{
  "n_layer": 9,
  "d_model": 192,
  "experts_per_token": 3,
  "batch_tokens": 65536,
  "train_tokens": 576600000,
  "dataset": "wikipedia_en"
}
Below are experts of layer 2 (counted from 0) of a mixture-of-experts language model. Rows are named router (the router's row for the expert), down (a neuron's output weights, with its number) and show model dimensions 0-95. Each number is 500 + 25 x the weight over its row's rms, rounded and kept within 0 to 999. Numbers have three digits each.
After each expert's rows: "raises" lists some tokens whose logits its average output raises strongly, later layers aside. This comes from a sample of Wikipedia text that the model never trained on.

# expert 30
router:531472499485489498503510465497506538484456480466474519542490496543541441510508542503483518483496496509505503478490472509489508498502492525543483470488488478534510537476532511513467489505441499448464458526513506463516497531524478512507500475505532477441536493482531485521496537539481482535
down7:501477496452481559451511516476489490555467518527457508543519468491485507488531496550523484490546505483518449468489477461490516520518475478490464469515501507486525507535450519506489483472482517476466542475452506458515462480520507481485489489526455521485520494480503524505479554509475484545
down8:497515481552476484508490516517488515493522465532498454518519448513511512475526504515505530521499487506482513455497481472505452504508498529526503506493507499492556576506475551498494521503507475530454528522472523457518489493437479474474470495487485508497467515505480447501511483499500481509
down9:505520492489503490486487456511491512439513515488477499516464513517485454482531510499504484513518544504506512497526477478505510485501516452517528466510500508466491526491506523475501503499485526485517489497493470513524546499512525521479430528524559492510492532536508533455486518495501523519
down10:488482510482474455491448478543520516539489484512497542526499508520480474481512510512524487497459535497485482506511499506457518478499458528555498485488532523532538489486479505490513522528492519474510506489476467499508497483527467527487508457496494513492486473496522512521489466503500545547
down11:462497527543540512471469500542526478496528540510490481493499467531528454488511511481521544504483462506488504471481484508526497558518496508507528484475484468542481472482457518500534529511477491504521491500538489523454546455471553499516511539471534479472461514484537478503468493499475515522
down12:494481540501486527520478493487499530496512504501506487522492522511491452508512513473478465443506515487501508497482544441490496520528550450498492485455482519520460450536499519484484512477521530511513491539547483497540457519515522491475506503496497465510521509519521505549492488529519465486
down13:462478498507511497480519503519515496538540437490494535523492532562476523513513535476485507535517527473483497492481494505516476515469536490495528526493529481513520518492445538501512508478504517504505513458495452502471525486505504471508465521464490496506468502495472495480486563522463509489
down14:470483524467477498557482493489515547537470551515490493523471475504473439538500497504498482494531518485466503485491499479507540526494480512517493477520482515526518547542466500431492476501516539469480518499494486463488469513509496489497526493539498489443485491474490539525465518485496455506
down15:517499478494511457485501525482505483497543497532521544513464499556478517478489505513521490497523480533466528501506540474522460494461473516476516505543504500515519512564411487499476484527487517532482506509451483533498499500508461513513489525479514508510490542510464508459500517500486483504
down16:465507501477526504482502460506509432501492518520506446453495486487455487500520491525520522524498504513496558524501497484536483513513508499516483540511457497466514492501516500546538537487490492539465510542519498489489517496490507520463499498514515488506494526495464499494542458509477539518
down17:543508468528502490509512503509512521481499486455530531476500476499514476495489546461511473509511561508451476516508496527516464514528478501503578505534526470493541503501476513487461528507474474490508532508520480510499491480531479495502534479514467484540447481476521475452502493508521492459
down18:502508542519498496543525532495531517504501482483512515513495481457503490499525518446503494543527486471519528526514482537513484501526481518500519533530504546526486542545479487480497479480513481521519484555461513546534530441511508482492504489551497486478483501448481434500538519501527508489
down19:489539525431520504523488506518468477527448468489465526486505499467483469519514484502521474520531525496457514494526481521525522496506462465480534527452549485500479486521484485505532519463480503488489539480519499477491476461474492518556475484522527544525463485537468484542500468502507492505
down20:518496459515463528499493566481479516477484464467491472507514515540492471472481535486462440463506491474498507500473495463480491504490482523518510525503458484510470474513500506480520517477463465510515527432510522494528505435467525497490523502500483506545499483510476508521483478472489504497
down21:508514487496518482506525480467500469486513503520513479491473491522490457516514485500466467508499528507459491471476501471481462515522515518502518471460491494463522518513515496466496477495533501488529472515478491473478514488553491440501505497489534475521551460525506512487459514528537452517
down22:516455507450508512513486458485490466470518466537516509485493452500504482510511534483537478494539499508477491503538457538539493525446545512556500481470484487464508510522525509509467508545444512482484478497498493508506481547543500489515513501525524515490511451539473506450464515495506451491
down23:538483474497493527467518464440498499528516477508542499470503490447534443473518508490456564519520525443460533524458545520491454480524491494522458496463496536487496504501470499496525473541503462534504527507490499523513543528542440504510483453483476466503508510502509516502501491478493524475
down24:485503485483484520519490515508507520476458443470469460476504505497533511500479479468538492475490483526524528537554500475524516478496472522473521496506506462514520463490512505514537480470490517566481454500508534472498513516493500454525461531440451501449536539473484482512508483536516503450
down25:524499519483526511500526528487535442486517483515467487496493500500499495504492478548487485494474501510539495527442498449524510499513507491511538477491503459499498489529478542501496530525483455540493512512474537486505508558488474513531552485532491517484593495472550513529488541538459516544
down26:498539518473503464492498514478471527474524531495502491524488522509506486506508451483509538503509477471494495512528477488461509482466509484499437545487466511500526516517504478488509489498504522491479534506515501530516529499472473493506466504479477490504518514504489511491533479464517472489
down27:527491500507472449516532508499542501483484475500464500514480506485495457509499472481481529519512500503528546527485513450486518505523509497505485495456456530515474520453514538512499480524474511525518487489495505492505514515507468515459483476483495488544522507542509522508529505535477485487
down28:464557510498536542458459530505551468482452528534513520520490506506479541498553511491491483530495520522538542472504545495560515490479512537488517474471514508482458500523484479509522491522526473499486564494498468491500504526529506498500513524512528489508472522482547486518498509507509483458
raises: "ain", "am", "ig"

# expert 26
router:522504544527504525529526489520444490476473495457457489495491453484537533522511489537541510531530464499504522473491504517520453513467487488526545512428473445532478526524524488515475503511503555547462501496501501486486508518497521499494505493518498505502498518472509465502495462449506491481
down7:504518497567524475496503540493476504519483524507541487483540474523471527505492490529484510511501492449506537516500503498498505521516498525486515572504513520490489502522499507493525500515540493533465494515501506470490541492509533500465500523501536471470459548494497474551497505492512497468
down8:526525468474476479461499504495528477466518466469473497487532510477519488500507457505478513507520473519502488476451466484462504479532500482511515506506480536504525504527523489536523532515476518466470475496502471513479517460487466500464455484487516485500499540463507515521528463551492483507
down9:496521504480506497487503512537549547494496478523477510499530475499498499472553531513503516534515504474487526466524521504498547464446514483513499474516504477476535518526501497481520511525511518506466495495466539502510503496526499489508488456495517533498522468510518488515470489462467479495
down10:488502534494516481462468502524526499524491489493508486476486475534507518470476476506571487463496454514499524568499474462502486466521520460515542500468512477510497487518472533501534525522525545492559500528489481511498499449543493492539464520501541471481497495536501487524524496478526496478
down11:533523523498505509491518495515498507500462485487518492552518504521499478514528465500515465489527502501475536521473513536538497479486483525524497497522548520474494534508491487482511484494522521506495491512481464520446496572492487499497526529535494474517496510473532507493469512493433472539
down12:529490541476516505491461460529530460528520513469483445522516509490479480533503473471510487492510494520486491499453473490495505495467456494494505506454493475462445483475538506507512512538490530491467513494489502566497543472502505539481530488496527511524523485491524480501504524501487490502
down13:502529516473528475466491500457483436475471567522478500520513471454458476501520465513490465536477505486501530493498511445513511496515487474495538536512510473507511498545493470506504478501489493512549495509495555502501547487524497503530500524503486485439494492481522515496497519520499548486
down14:471471540505502479505488536504500500488479498463522492510499477528506501483471468513501469448535489481504514460525493504472496463461502463516505527504538502489501462494483500485540485532509509466477553455474493556500457479504491494516508524491500483469476510512537530525497492502512470509
down15:482530464546456484460514542488512530476497491521495515474532474469506527518561506474505535465520491485526489469522488510489500507454537492462495510514504493525539544503518505518550475474522490512501460507527492537430513495516457493528517481509511488492502468469524504509516470536460498560
down16:486548515543504496488496539491461528528508491443542541490518490537491489519482510513501494521535495520514462525468479502487514540491511470498518495475533496520488533534481529510447534554515502519492473490528513508528515530518508504520493530455535485474471505493483466458506477517512436480
down17:500547466468490489488515550519531528474511494525480501527524499484541515519484494465520535525512520481485488491498522516472480521519490506487489485532474498514524470479505513557474473485480502503456534478488528489501556516536515510511501455514487490519494475482492480503481511495455499453
down18:516498478468544438502455521488533515459534492528472498477529476520509466478506449509499512500499475517514467561545475486478496489513497476516497522495510512510513494477547488513482498498517553487477497488503519506508477456486473495507518467526489492463518496534488483485538473462517488500
down19:522539509474486502512540533508471530508471490487466476496517487500490564509492483497468485507475502466492490463508539483495562498524504475514505469524520489504487505489452495501485500499458512483506499459506476477514442521509494526493486436475424503490487527533515506492501508521504468477
down20:464491486472449527478551476522485525476485507523479480483522490475509511517481505511472544533511506504493545480488556494546520504468514503501529491542493509535501477483488498524487479490542485494487461485490463483494481505513503482475500442440444518507541533526447514517478523460461519486
down21:448495548481533467553520502470527525518474529565500518519537492524489470483531531490486503499479501528502499497536567507469530500483508514501477491542517513480497505462495525526504520503494479480526535482519490472527497449491521517483480537446480505496475489520469472490524521514532500447
down22:569486478503493486510425500509505476431485533493480499500518456486498524522470475539500542505474480471486485516497513505526539549502494464487508509485514532504527471521479528516501483484483517488510505546496524522473542531466515534519444479541499512487491521488476504465506478462528515498
down23:493492528498479506495495465522511482540511480539477525480522493523471488464453520475502520499473450487502476482481511509524483527508513491492507501505494512541530459522471463546498495517489460490523501518500499523466460478484508488484511483443466471470493498464527519501474532504506481527
down24:466481522523474534472505503463494497550489489467557467488553495526484544506487494499469491488484460491505518505480518501508492489484491502514476501511494456473483495478494504499498525534507494490470488498540510480534488520463564455518495484492455472533492543487506497513556480505552527484
down25:459527485499488446549509512525511555541501537481509489465510521496534526489482477468501447483468486511514460488453464523513470478520452487524522500451476538468517508537519534519489500514474504497478503495535468494492537500488525466519476501515504501481478519502518449519487488507496494533
down26:512525502512488529527512476480519505493506542500523540535520446482474534504512508503509500519467487523519486499502489502430503524467505461508484502466498533527506520497490525485484528492475496528495508508466481521510513493469480501550525459480517533485465455465514452477544491485490481520
down27:476479498488483496504475518489437477506551519538482510522464470476542498524495507471463482462485514501454485514462531455523528500466496495485496512482534514435520468510507484511488512483456504467483474549477496536511490537511504512528473502451475488457467533513456449482456510491513525503
down28:476524425482506471516480477522522529485566492511487477558488526542494438497490523452519528502516506508495460512498539510535490521489500484515478520462505540500499485492511532474479509505513490505549455520471479486493478466480492483499520500515523526511478490516506491519474478506475464476
raises: ".", ",", ";"

# expert 59
router:526500504440516520508491499483548531471491511490530516496528480476505488538530495511466447535492508474509529487496475505481503484540474518474509461517455459495532529545458502526507475517516463497521486484481429493532499494501461505542540536485528524499525537461489480466554525489473484518
down7:508530500492521464487513435491533493481510507554526491486523478475541516490491516491481454482463478511473510494527488542523453506512544562519511531500463521550499548534514510491506496572508468512488512493535497511507489511490452481490454496513486502448505523486487483514514430541469470460
down8:528526459490500484549483483524440505519534492532569502506516490466502548452519528499501462503498522533473517552527522490498548490505503511547500457498501516519478473524509493500523510515527522534521504492522502515471525516467475512536503500513493492515513486487467485507498533478504488495
down9:480525496486546532461519512494479473503503474527492511522546501495493501488499460520506470498479509511476463537524480493496510475479461477485499503491514483520478495496487544489496558457517487438452497495506480464523528473500465495472472511518474486522527498515511475503490519480471522546
down10:503476522554489502500536543453487480496535499449483490514543527510532549539488496492539507533534503499538452495537504490456516484492522469503495496484478526496523517521491429551493497511472536467537504475507511477476499502499463514550511506492468526509529524525481481536486524471481500509
down11:500510462448469463488483549446562505505482496510500547488469480537540513454512487513546484482511478528492501496533557500471515548532478478501506479479515534497501506516512466502470461490534502522502508513520533456516466518523462499486508482493494498500469497536495508495477493494518467512
down12:447494465510453492516490481472483510545517469464497463476489469508500505504504512499498507488505509523540496511525510496525516512501500497521477513470526488515535518466467490482499509547512549505509489529487507488501518548501520523510522487502501482491500458498472501486488554520446489498
down13:480522526554553520518501541495531520497509462505520510489495501525492474525527480477467498513510502562493484452509494489534498479469544496503516491486460490473491529482501467482508516506521494538495527509533523540547486530494487529553514524465509483509481518516497534494495468496499483529
down14:475482475484522542459477510529499468503449496489465509537514481504516524489525504513518499537502489505476527488513558489508513457446481513519437538494481497470487508419527506523492550481485539521504526474486528436495477494535513494464529507523511507435495481501508488478455513468553473528
down15:493490521516514507526549474500486515505522479498531507505500515450504517482486541517452544477528481514498475489505525503543480468493528506553457496497468478470503519527537493491468538539501506483464484513509498514524520501506492531487553490461528521533470518521537476512499480463506519517
down16:443528479492468484499489501509509530519439500491509494512492545470451517511505519507570493516502517540470494503510494492503459506489497519490528467511520487529510503518450505505514431495518512511502508499521505478485533450486506516500494478429491457472470502499509502554521480489499480507
down17:508468513524514489467504525556489490479506517501517461510445462517482510479511508507481506460468484496476501513477498525499491483540506444508497521498536563520523501500500521509473483502481507446509555484503476546533458486496523494549537518520496487496513495487474454476505511461516464501
down18:477504493528511534487470495510475470517489481450527534512483519478488492531491509517527513482521561456519499504548527523518475513497484546466497472488493431478534523486544499504499504480511496525500508527522506535519486480532522540503491471492495521529478551467506491458532468528495498538
down19:494475470492466467496513503507480522444487464511483513482516451489502499548532486520511557529478463502488496525493525493473541481522456480490516522511495492494510482499556528553516499478517486496479498500508519519502509536477473521480502487479529487510492502489483523514491497526566505565
down20:534514494516505526526482482499487469450468499517502528485462517518533510502500481438515514487447491559481490492480513472521499487477447539530520508490506457533529506488490539458446485506514467530513495468512460475518586499512507532515555501532490463517493476501514493492488494460490520499
down21:498466492492498513506515463505561509517494499474471457492470498455487526541475506464505518514481493497494490464494521511497531518501482517482488485514560517470503474474497471463469507559487476485501499470474480515495535507544528486526517491537489519535505442495516466539502549533475466518
down22:474471472473524528478552533518525502498498516517472533502501477488463483535500497487532510474488487512499480496479523473461541511468491507501482471511495503492509468473520472512554479504513481510472478521439500515499488502526507484494546471500459507484530475481536476509514490522545523504
down23:511534517541511461514452482493492469454509512532451510481516476494526494515549531493510545506476544504497483543558500468472522530479536492498513526518522480476514500493487458521512524488509438520502501457497470503481466524508484515493521496488467463522512489485480487479486486460503467489
down24:506441523518505516505491464519535506480491526487500506493448544494503459506521554540503491511512509523463492517525539520482493484511523473467484484487529474520505469515461511490510508513513535475490503490521491484509501499484483507470475549526575500515479519502503530474488516514489493518
down25:518509486524492469511486497447489551510521531558508496475508481498477487534545455514513511517495556501496522489520491491521492504525481491490509505469499492423487482517479519509545532485501493455535511488513508474505542495485548513517481495503550499505489498479464522512494519499516547504
down26:503513528498496495488463481523525471474446508474459505498548472492503495526501521463531498494511481474456484568509505490481479526486516539460515525530464552491516500508488530495462490485474456502524510508533462496443489516492466510450459569501488513525549479529517507508514513529522546492
down27:464506481466499522485492545512519574504506549498549486528586469537524457461475530479485492537510485491497484543460505514469502509531483475532495536496485510456428469481505495516482550530485535531492482495467509498523506461495488478515504520524517544477479480521517463508506492500530456513
down28:481513485534473499556512566501490503504449489494525484510493460482537470507486535457509519513488500477495515549474514474507498451510499510468539461484517446522505461490516473537483522533508501535482475497525508500506534468481482507491501529526497490547547487480505459482522504504521444510
raises: " of", "\n", " to"

# expert 53
router:474495518484507490501543494523492526499462505504462495527518505485474508510523495535498517543480505505471512494467497485481458483497441510527539459544479504500472473484523518520494461502497451510472479488509492483487532498529483498491527518486531498513487555445490507484502517500439488515
down18:473479492547478512474499457524504516482517490553544522498496498538500506489476542529506486502534517519501529510482479509520488485516500490550468506508506546495500508526508543486431475509475533483485538490515476551490516479518521494493506466524480484483492527505489482476495504493489464508
down19:480474529514490510502481525493536513521508516519557507439496530524509521484508497490493508520506478499499508469454519442506514498476503470458533512521532524496504488518509452516511485518538513535479456506518494553486552515516492517514519455461519485461432488530486516500516454513538490505
down20:447499513470467510514460486504493487498490560496482513480499520491530459529468522503466468510500497510533469455480491478521509506524538493533586503551495535548562464520506520485529486504479470499513491547516497506522427505491496523484464511472494508488528534481456467480500505495518509523
down21:469474522520475502530498508492508512496558512514541500548510466491521504540432505519543479478462535562507472506509484451509493505510482513533548526506469486539485523495490525525492513540523533505522430457520470473500493500523547515534497458534473491508467506497495497521497497485495506506
down22:482557443481542523531525467480531515490511516472521478520544496499516506480488500494547481484496530515506498490502484493508463480512465466516496535510487472480480493507515508524496496463459469470526476524514513483499543480496506492495462475550545556482478536517509519507462485505458501488
down23:492532527532482475530508515488501504502486487478485459481563502506501472459508495502511520489510439524494509498468483469519481498470456517534535504520482515482516498481427461494517513503520494506452486514506507484531500460499476508474523503497489466469496493484517497532473458490498479501
down24:528493493550509514463504501506495477470493531489562553511507481496520497486521520521509506497479506528540468485526496524466495476523483501530465484507466495448509497534524514538472496549513511514494474491489499481488519521501538503467467486541537479514546508497527521486512540491506448493
down25:504505516543522531503520475522482491460490547495540540471507531557514513508528506486544488483469478515501433522528496514498483490521448526519509533526461490466504550488514481483505494507469501505505456499495478510455500549500510519550499519535538520528497504494522531478480462463490485497
down26:499486489529525525505490459488502501461517531490491496462525523466535485497506467533474503539479470494491496435461499483540500504528504520464521507495546480501498487519461489516525500462484533506502512527520494485533535509512528492510494491502515452479492475487471482483504476525530496514
down27:494519535505518499497485501507491497566469525503514482496510512453467508475515501486513509505475524510523510469529471532551499493486507499503527509502499519493499437487502508501496478489480471526472492541496468504483538488509529471527537499535496505497534462495529505501471511470461481493
down28:497491481508529481491488478514494505444481469505487519525523545532512532488516509535526499498434504513525499551498472441438466495503524483504480517504473564528525495535512496477500524490486477511469459492511451501517510495519474491479473494475520544491516444485543463547517485516515488515
down29:498523452486461476515521483490515463506500484503492497518466508520516476497459434525490514474516501512482515519483502491540467528518489481513463484496538506515497514498481486486499467523491530466462497536480517540464472470507506518495483514458487496490518489453474512464506429486474542480
down30:491489520534509422430526531519486448479480495467500498481479501502503528478496510535523499507481452508488542498498516506509483470493501550488510503479459486540528476495497485496506485542517506517500492451528499545502509505521523510529463504477468497490551471544542530494489519500492478465
down31:470528505477504507516488479524528473476511527490504545493466483508483514502506501464497491475510504503516491543509502456493469435501495491502540487507532504582501519525477501501480474462522519507477517491533486503492475509526526504521571522488551526457521500523553522469512552470491495529
down32:466498475502471481513504478519520563504499488489525526528508533487421548473531510509525507514505533504499487497496486519493502476487524468501474505512532473512502459523525472529565500518526532503506520525473497493509513510493541479483493501492535530546425522446486540500489494519502488476
down33:500480529516495490489509488490448525486516472522561456448524497495499490515474491514504506512501483473527495531468425481554506515496495533545476524484490486542461522510528494480519525478510481498487521482496487541507515498537488542515516476517533481483472502499519469522464487504481529491
down34:495466482466513462476478517493527484502527520515429468497542493484468508498520512461489481484535509485462523559539498533514503501489504466513505538468502529511513508556481507491515492476517526499494564479531507520460508530515501529503493500507503480527511511519530500488518514455505512507
down35:494487518443527484497507471493494512450518456479495474542528493491511485546524524531509535514517507476565432501502497490518517461442526503464479557503478508516530486536515527493478509527491521515520454507495484500545470511507497464519511512487507510498536548496509507482499488510472499494
down36:545493508512483558493503460502444468520454504493547487524522502461487502464450516492456518523512475503528512493495496531464528487453495548450461493516494455504498485529519455531547545449464452487506516505487498482474494470486479471519510516511435470512513532491548480539479535516509503501
down37:494459551506513513476490479464509493519512490474517476527494516531506475537518479488539467461509504525509498535545486475519493487517444509442465487489480482557466508463486539510475477545470481525492473501501494491515496438528526507445546519493502522491482518466526502522503521500547496510
down38:505507501475525470541477487504537518531511494481475474534477506543492520445480551472499454501476512520496538483526532513467485479499472474505512466480558471503517496496551498472489510513514475487482518500510534488490490465533509536544547551538474517511539503522513502491455516531488504489
down39:540498528466528488494546532496533485474497473521516496459489512515530472496461479513521507493487456485494496476516528460495510449481499451484482487493539531510473510470506483474533500497514502557500507441498499498532492449507506525500533498523515529524496480515496488488519522484461467497
raises: ",", " ", " to"

# expert 0
router:509491500502504501521486472519510534443453491490506489538500520498503464503499499554540542507479466502480507522467516536527451475498469506524522507549491480518489499514524478515487460541532479485474466521508494507531503508519508529478497507508536539464488526474547503502515499508513523510
down18:506460461436496461509511479512496466445504502493470478541503485508515459485451446485461515504493501546526481523488473507506495514481526490507497504497503481449502470485529462493508507508534504496500511527487512521515475507500528540462517545481539480486517503545511495527462484475507503493
down19:489512498540532514474554490452466502497513486557484479505488547508467482558486492475488522473480488531508519487494433540500529509510487482562509461457486530503488489504437481514495500472539509460495523530538507486498510478502516487533490511521504487492494506458499511513501523481546490501
down20:462529486557506489544488497462460515515517523510554504466481480515533493497521495552528511489501503450511512501484528512466489554503500523492551496475482453508503459471497538555486494540487483504453541475462540485509554518500473523504526494484462505515517502531504460489514495520481522485
down21:531544511553478495480488577511496508531496468509479491515474434508473487491527479480519485509470488520510473484532529527532495484485488502536481500471486522491499458498508534467510521475513518510499514508476517518527483485427499504531525518513512491474505524441482506527475458493505493490
down22:476489486516489508494484505477516537522526498539462447526528477522445495473483497506526445506458485508492507503463499502521477526490494472543479461532503534482526508494491520520527531561503462507564528454492504499491514522485525514505483497496495482488510512508501513500484474467526479518
down23:495500494510520498469508498458525520481488525496494511523514495499516494536449520484522482481437425485475444459498473539467520526536478500508505526509525494512539505528515446513476523474511534490472511454558517501530499533496451475471489491489520484526517518492519501536490524471497473507
down24:443510491498501491471480458524479473510548496513503524500519487484494483492516507516530503550540471491475529532482505496471500509486491501506497467479464516475512518496472473469499499510459488493466458495544471473487445543528494501511517521529518483515486451500495472541498494490505436508
down25:499499526453491492514576517516516508535486553522485495510509523475511456490499491510518440481526482478529531497415480503513476460518475528477487501525526506476506463554556521507494507526484503514542504534473525533486486482499508487504499560510487464472479506491508547510506506532495516537
down26:534511538503517486518465540493525484469524482491496521508504505484525492496528499515495507501519521529544511475471511452509468494481492486505534547475475482531509521503545518482498543483503543509483486507468536509467482544490489509514511515502496498494506480487474456480514537515528518521
down27:463494534512465463482458514493469500489516471513506443499498480477500490487519512495559494503479525508510521491522526481495484523533515527488456539524516494486477460520501513498453496491485500540509474510518502550451513484483510499525504477476542522450479450499505491463512495552477495474
down28:519479492465498509511465499507493525517470498466488531485461514501511495490528495556481515498468488498469481506494482486491508501465460516452487485491535517519473496526540496488482493531501491502553500509571518505508450458426534526521497511501487480532506487453530500519494454471516468486
down29:529535500501497472462508492508471516491537473496458484515483488469477495502492474504533463510499509545484526526478510478510504457453486483467490530503525518533500483494510501498504493477531508525494508562521495424499498478550537515511507534529508492512504504484504516510522509486458474490
down30:507535486525490474503514492514500519525537502516573480488479497517544487493542519492553494514510525504473492522481501509478450496463517488527485489517500503513493448491496505495492524471497481512513498457521437521468501465512499457547468474506529479507468525547512528561510492503521502524
down31:477478513508449519525482539493471519470489526527485513503464458486529498516553480519482503502497521506477531530480459479503497498451466449511545503552495508513527531514482457514454522469504481513543531502503491505518487493506509534483506538504499511513537513513510492521516501509475518474
down32:546498530535512502488489481495469530483561497554492497489534505513538503501514466485489481516509479482511511472512498472476498500462466547524513512512498587491504503439485486506496487540487483545482512499525510497510487537492515513480498520532500486491512479495511467489486477480486465470
down33:508519461436531541480430490484505481475497478517483490428527512495507456505509529538463505503510520515475502525540482474534534526500516494532512478488518487453481509529508510447532513522535532483472517547486489497502529477500486467492518543485521499498507506528477507531475499480493527488
down34:479525531490473474475494491467498494472499508493457507500518484536459530485490492459506480526495513524467519469506483495503473528513486509470524538514521456467531478452433506511477489546447531485460505483500476475490518502529469481522495498491540516535508511512486534486529480469523514529
down35:451503455528488544478553490481546468537460499498517528514521496529502495511460480513473488501459523498496455453506447475472511466524469503507487483501461488485550519477496507466508473518483535509555477487474543498463467455490506498515469512535508474527452511504485490489501506482506494501
down36:492518476474522483487502439534499515510527512516507516520501520490480450453504505491536508491471487482468487469457492470547489507458481498509476489476512512506491458479494519495472510486513511472530470478531489438552498474525486524439580502507550517474517475526529490515494487444472521530
down37:509502490493518504482522498492511523491504493484525472498484517513521457477491523461488497514490488504503520458489483558488467535527465478492488515431463493530508513528524519535461476533483504469480543440501501501478501537513521469515533527522510504542487482502504512533517494494466499490
down38:492487526521432512478522567512497485477520504469462475543536513518471488476521512501533504505510466468486522485505494517505547506474532502507485458487504491466498488468489504528518509517498512489489495471464528506501481509477508455515493516469542470496493518527505494470522495517486457530
down39:501481482559523517534525507471493480484476450499494480486480481524475468483471455522488487500485491515473518491528534538533515458474490512500523533519520527507459477493479503494530461512531517510494506495530537538504546473474528487467530497529515481502467496477537464522535489506504496464
raises: "ed", " to", ",", " of"

# expert 24
router:530433547513518525534513505465507481515503486504555463529496496492513489530527454493480494534510491498537469464494483474541506462513494473525486452501483498470521533477509489482454511514468524519495480468518528508499484512483524455508566508530533484450437506498512467485521516536471478545
down7:491505423494500489467468470519504503487531511487500471501469548497512491547516513507535459523517508531524471461521476524497481498502498479506465483492495562453509496473506507474486520516478514522474514551446475512495458506492514515486474541533491483474489509475456469444511486512524475456
down8:501530451456513506486504472525470469466526521462478479499491524508533486454454454492494464517543476499528520491505526492524476522522530485477502479459540429531536494521539485493477503470527523490519474472482513513496505462505488530489558503555534509453507475514446519519489473459502522520
down9:495482487496503528478518500504504468472476485533465503530526525462504513509515506467511497541441510489473496484494481521543574522483506489509512501452485502488494525526490511529492486501453491511529517469534512483497512523534550484543513506500478488482533474511493486464532540469504500455
down10:497492492456531493479516524542512505468493499488509498503564513461526481473518518426455513473475504515486476490485472494501494497480531467505525518496499525533537474539506498510462477539508482495496504514457498463517467495489440523494471489518505495478506506472523463521530452518477486460
down11:535508474526535524493512481482472520462534514482488487455475481510476458511484560482476453524490477545521478494498479482505441466512465481511530501478477435542455502507486531481500521508519480489507478525478503509518498496489538479525512470473494449472522481514474537513473479464505491473
down12:477503473517501467478503513471493496491476511505448498449477501544512495576481481516507546473526427450506522487517468477537497541505511504479483518477511492558479494481461475494471505501514494509499510482487526510493452549503473498497491526530508497461505511494521508534525495527516532474
down13:466505533459472481501534496510533533515467493504474512486463524489441493505535476490552477515475507492513488464521493522510504516489492485486548494517479487466452479493469479495488516513468482549491516519534488530523467501525502473487534506539500461491486479494504508497448529514490513499
down14:481460553489522506469479493525501479542504500512494508515442497489478525528484506527509478513503473488514491502521511475516492504481497528500547432518510477471494543510491490430493492453477517487508495564514496478523519499533510499497485487459471510474510477511511489529502498534506500484
down15:463493483531504471444477524486548466460495497487482519481489490519515473494519511524439529512480520515489532518521532520518525483481505502524499505495464536513520494550480509492452526550522485472521505506521491541481481493489480512525489521511530495505503505480508525521461474516493518541
down16:485496505494520513497555454533519507500439490500498533520502568518497471465494512505526501479440491516511536489518501492493456461484515508519532533523466503553540520540498528493488490484495480511514487452479543476485492541494484507527480502474529493552514482517506532466494501500515474533
down17:515499532485489479472511477508480449485502469525508498541459492470486464551494482493517500519499520522484499473490489553503457472481544494474505512529516524483528483517511491498512466462486481494486447523494504506495535527503469467489504514516473501525500443489526511493494506455494480517
down18:553478503454492504512511524501513449465484459488506462541476513498483507496514495487526508483500462474494513520502486534518442547495494530507496463521525493481455490496464499474499494493460511511451479504480475524513498539539463508506541507478559495519511478497495534503504519503481543514
down19:468479518504476503507517488487504452495548516524515475471496496534500506481511482553461497548463503497530532537492518477464476518502498531495521545495538518559505467480479522472536511499483494467496507496532532500490486506468532488511521513537500511496486491468475486513529462524520476472
down20:483475478489503464505535456477544545475549508518505474499489481526517490506472502521495507529471474505468528483489510475540503518500519449461506486479487520492525502492554516443492493463507475514497499525505441475542507516512481456490530505508482498488544501456534498525519498504541533472
down21:540497504514530531488549474526533544437489496498473525515532506466479490467495506472532527461511539457525518498481512477494479455498541470508479489511529525455520519494488518538525505492494469516542527467521499512495478504469469498543499497484489501480460486498446476526485481492471494484
down22:466488518491511480497493447484518491480437510479518491522487460535519527527461501490512502500492508482524500501508464518553481519528565481510460490488487500526502502493471497504478484461545480495472441527491459510508470479497478534496543497519536499526444495477490497455521461490491556488
down23:512461489484481486496519478485461470504489532497563504518510521476465496482493508499451516495501489496497457507554499522519522497500510561489514512506508511512486541512482470532521484503500476515444475485529459506513516532501537445495456518506505486484477462473506464511508522496486518515
down24:505458479525461529503477489512503504509529521481481531494447537518566521480458539524536491486519546510518506548500491523499486520495520534508437485521467444480534449487473486520496458468485505470514483479531465497531490496531543513480478518514485525498526493489486489509536490477471532459
down25:487491459473485546536503533517474529470521469478494497502544527507528543523481481505558505513530505499520511506536480493482504563495495518486503474523487520514469505526503501492532483483539476544518521448543495469469503507480479514503478503552478503484554515456534507527517521536520507537
down26:522512447466505505520543530522539502465506507442454511450490498548529500523500496478520484488516484509540525551502475494556440514494468504529539543528478485531514516481541550470496460478534491496523490484515534504479479502488492508470520509535518505492462493496519543516457495528541460528
down27:510443485464535473506490510508434530484515506497487515494503518504519499533521501507546505493468503514534486487531537521525480499477491520508472468525495501520470504494457490480488471522489488532486514489471550456492500552516483506455512467459511532500523472511545467534453494489459472504
down28:488558484501514506492528471513469517511509483511509546457445468521479519521501512473489524487539507523534463525495462524490519541523475529530463477505467501487439495490465514508483486493508506520494510494488529500507454497474507520520484489505530494463527533502513495512493500532487484502
raises: " of", "ing", ","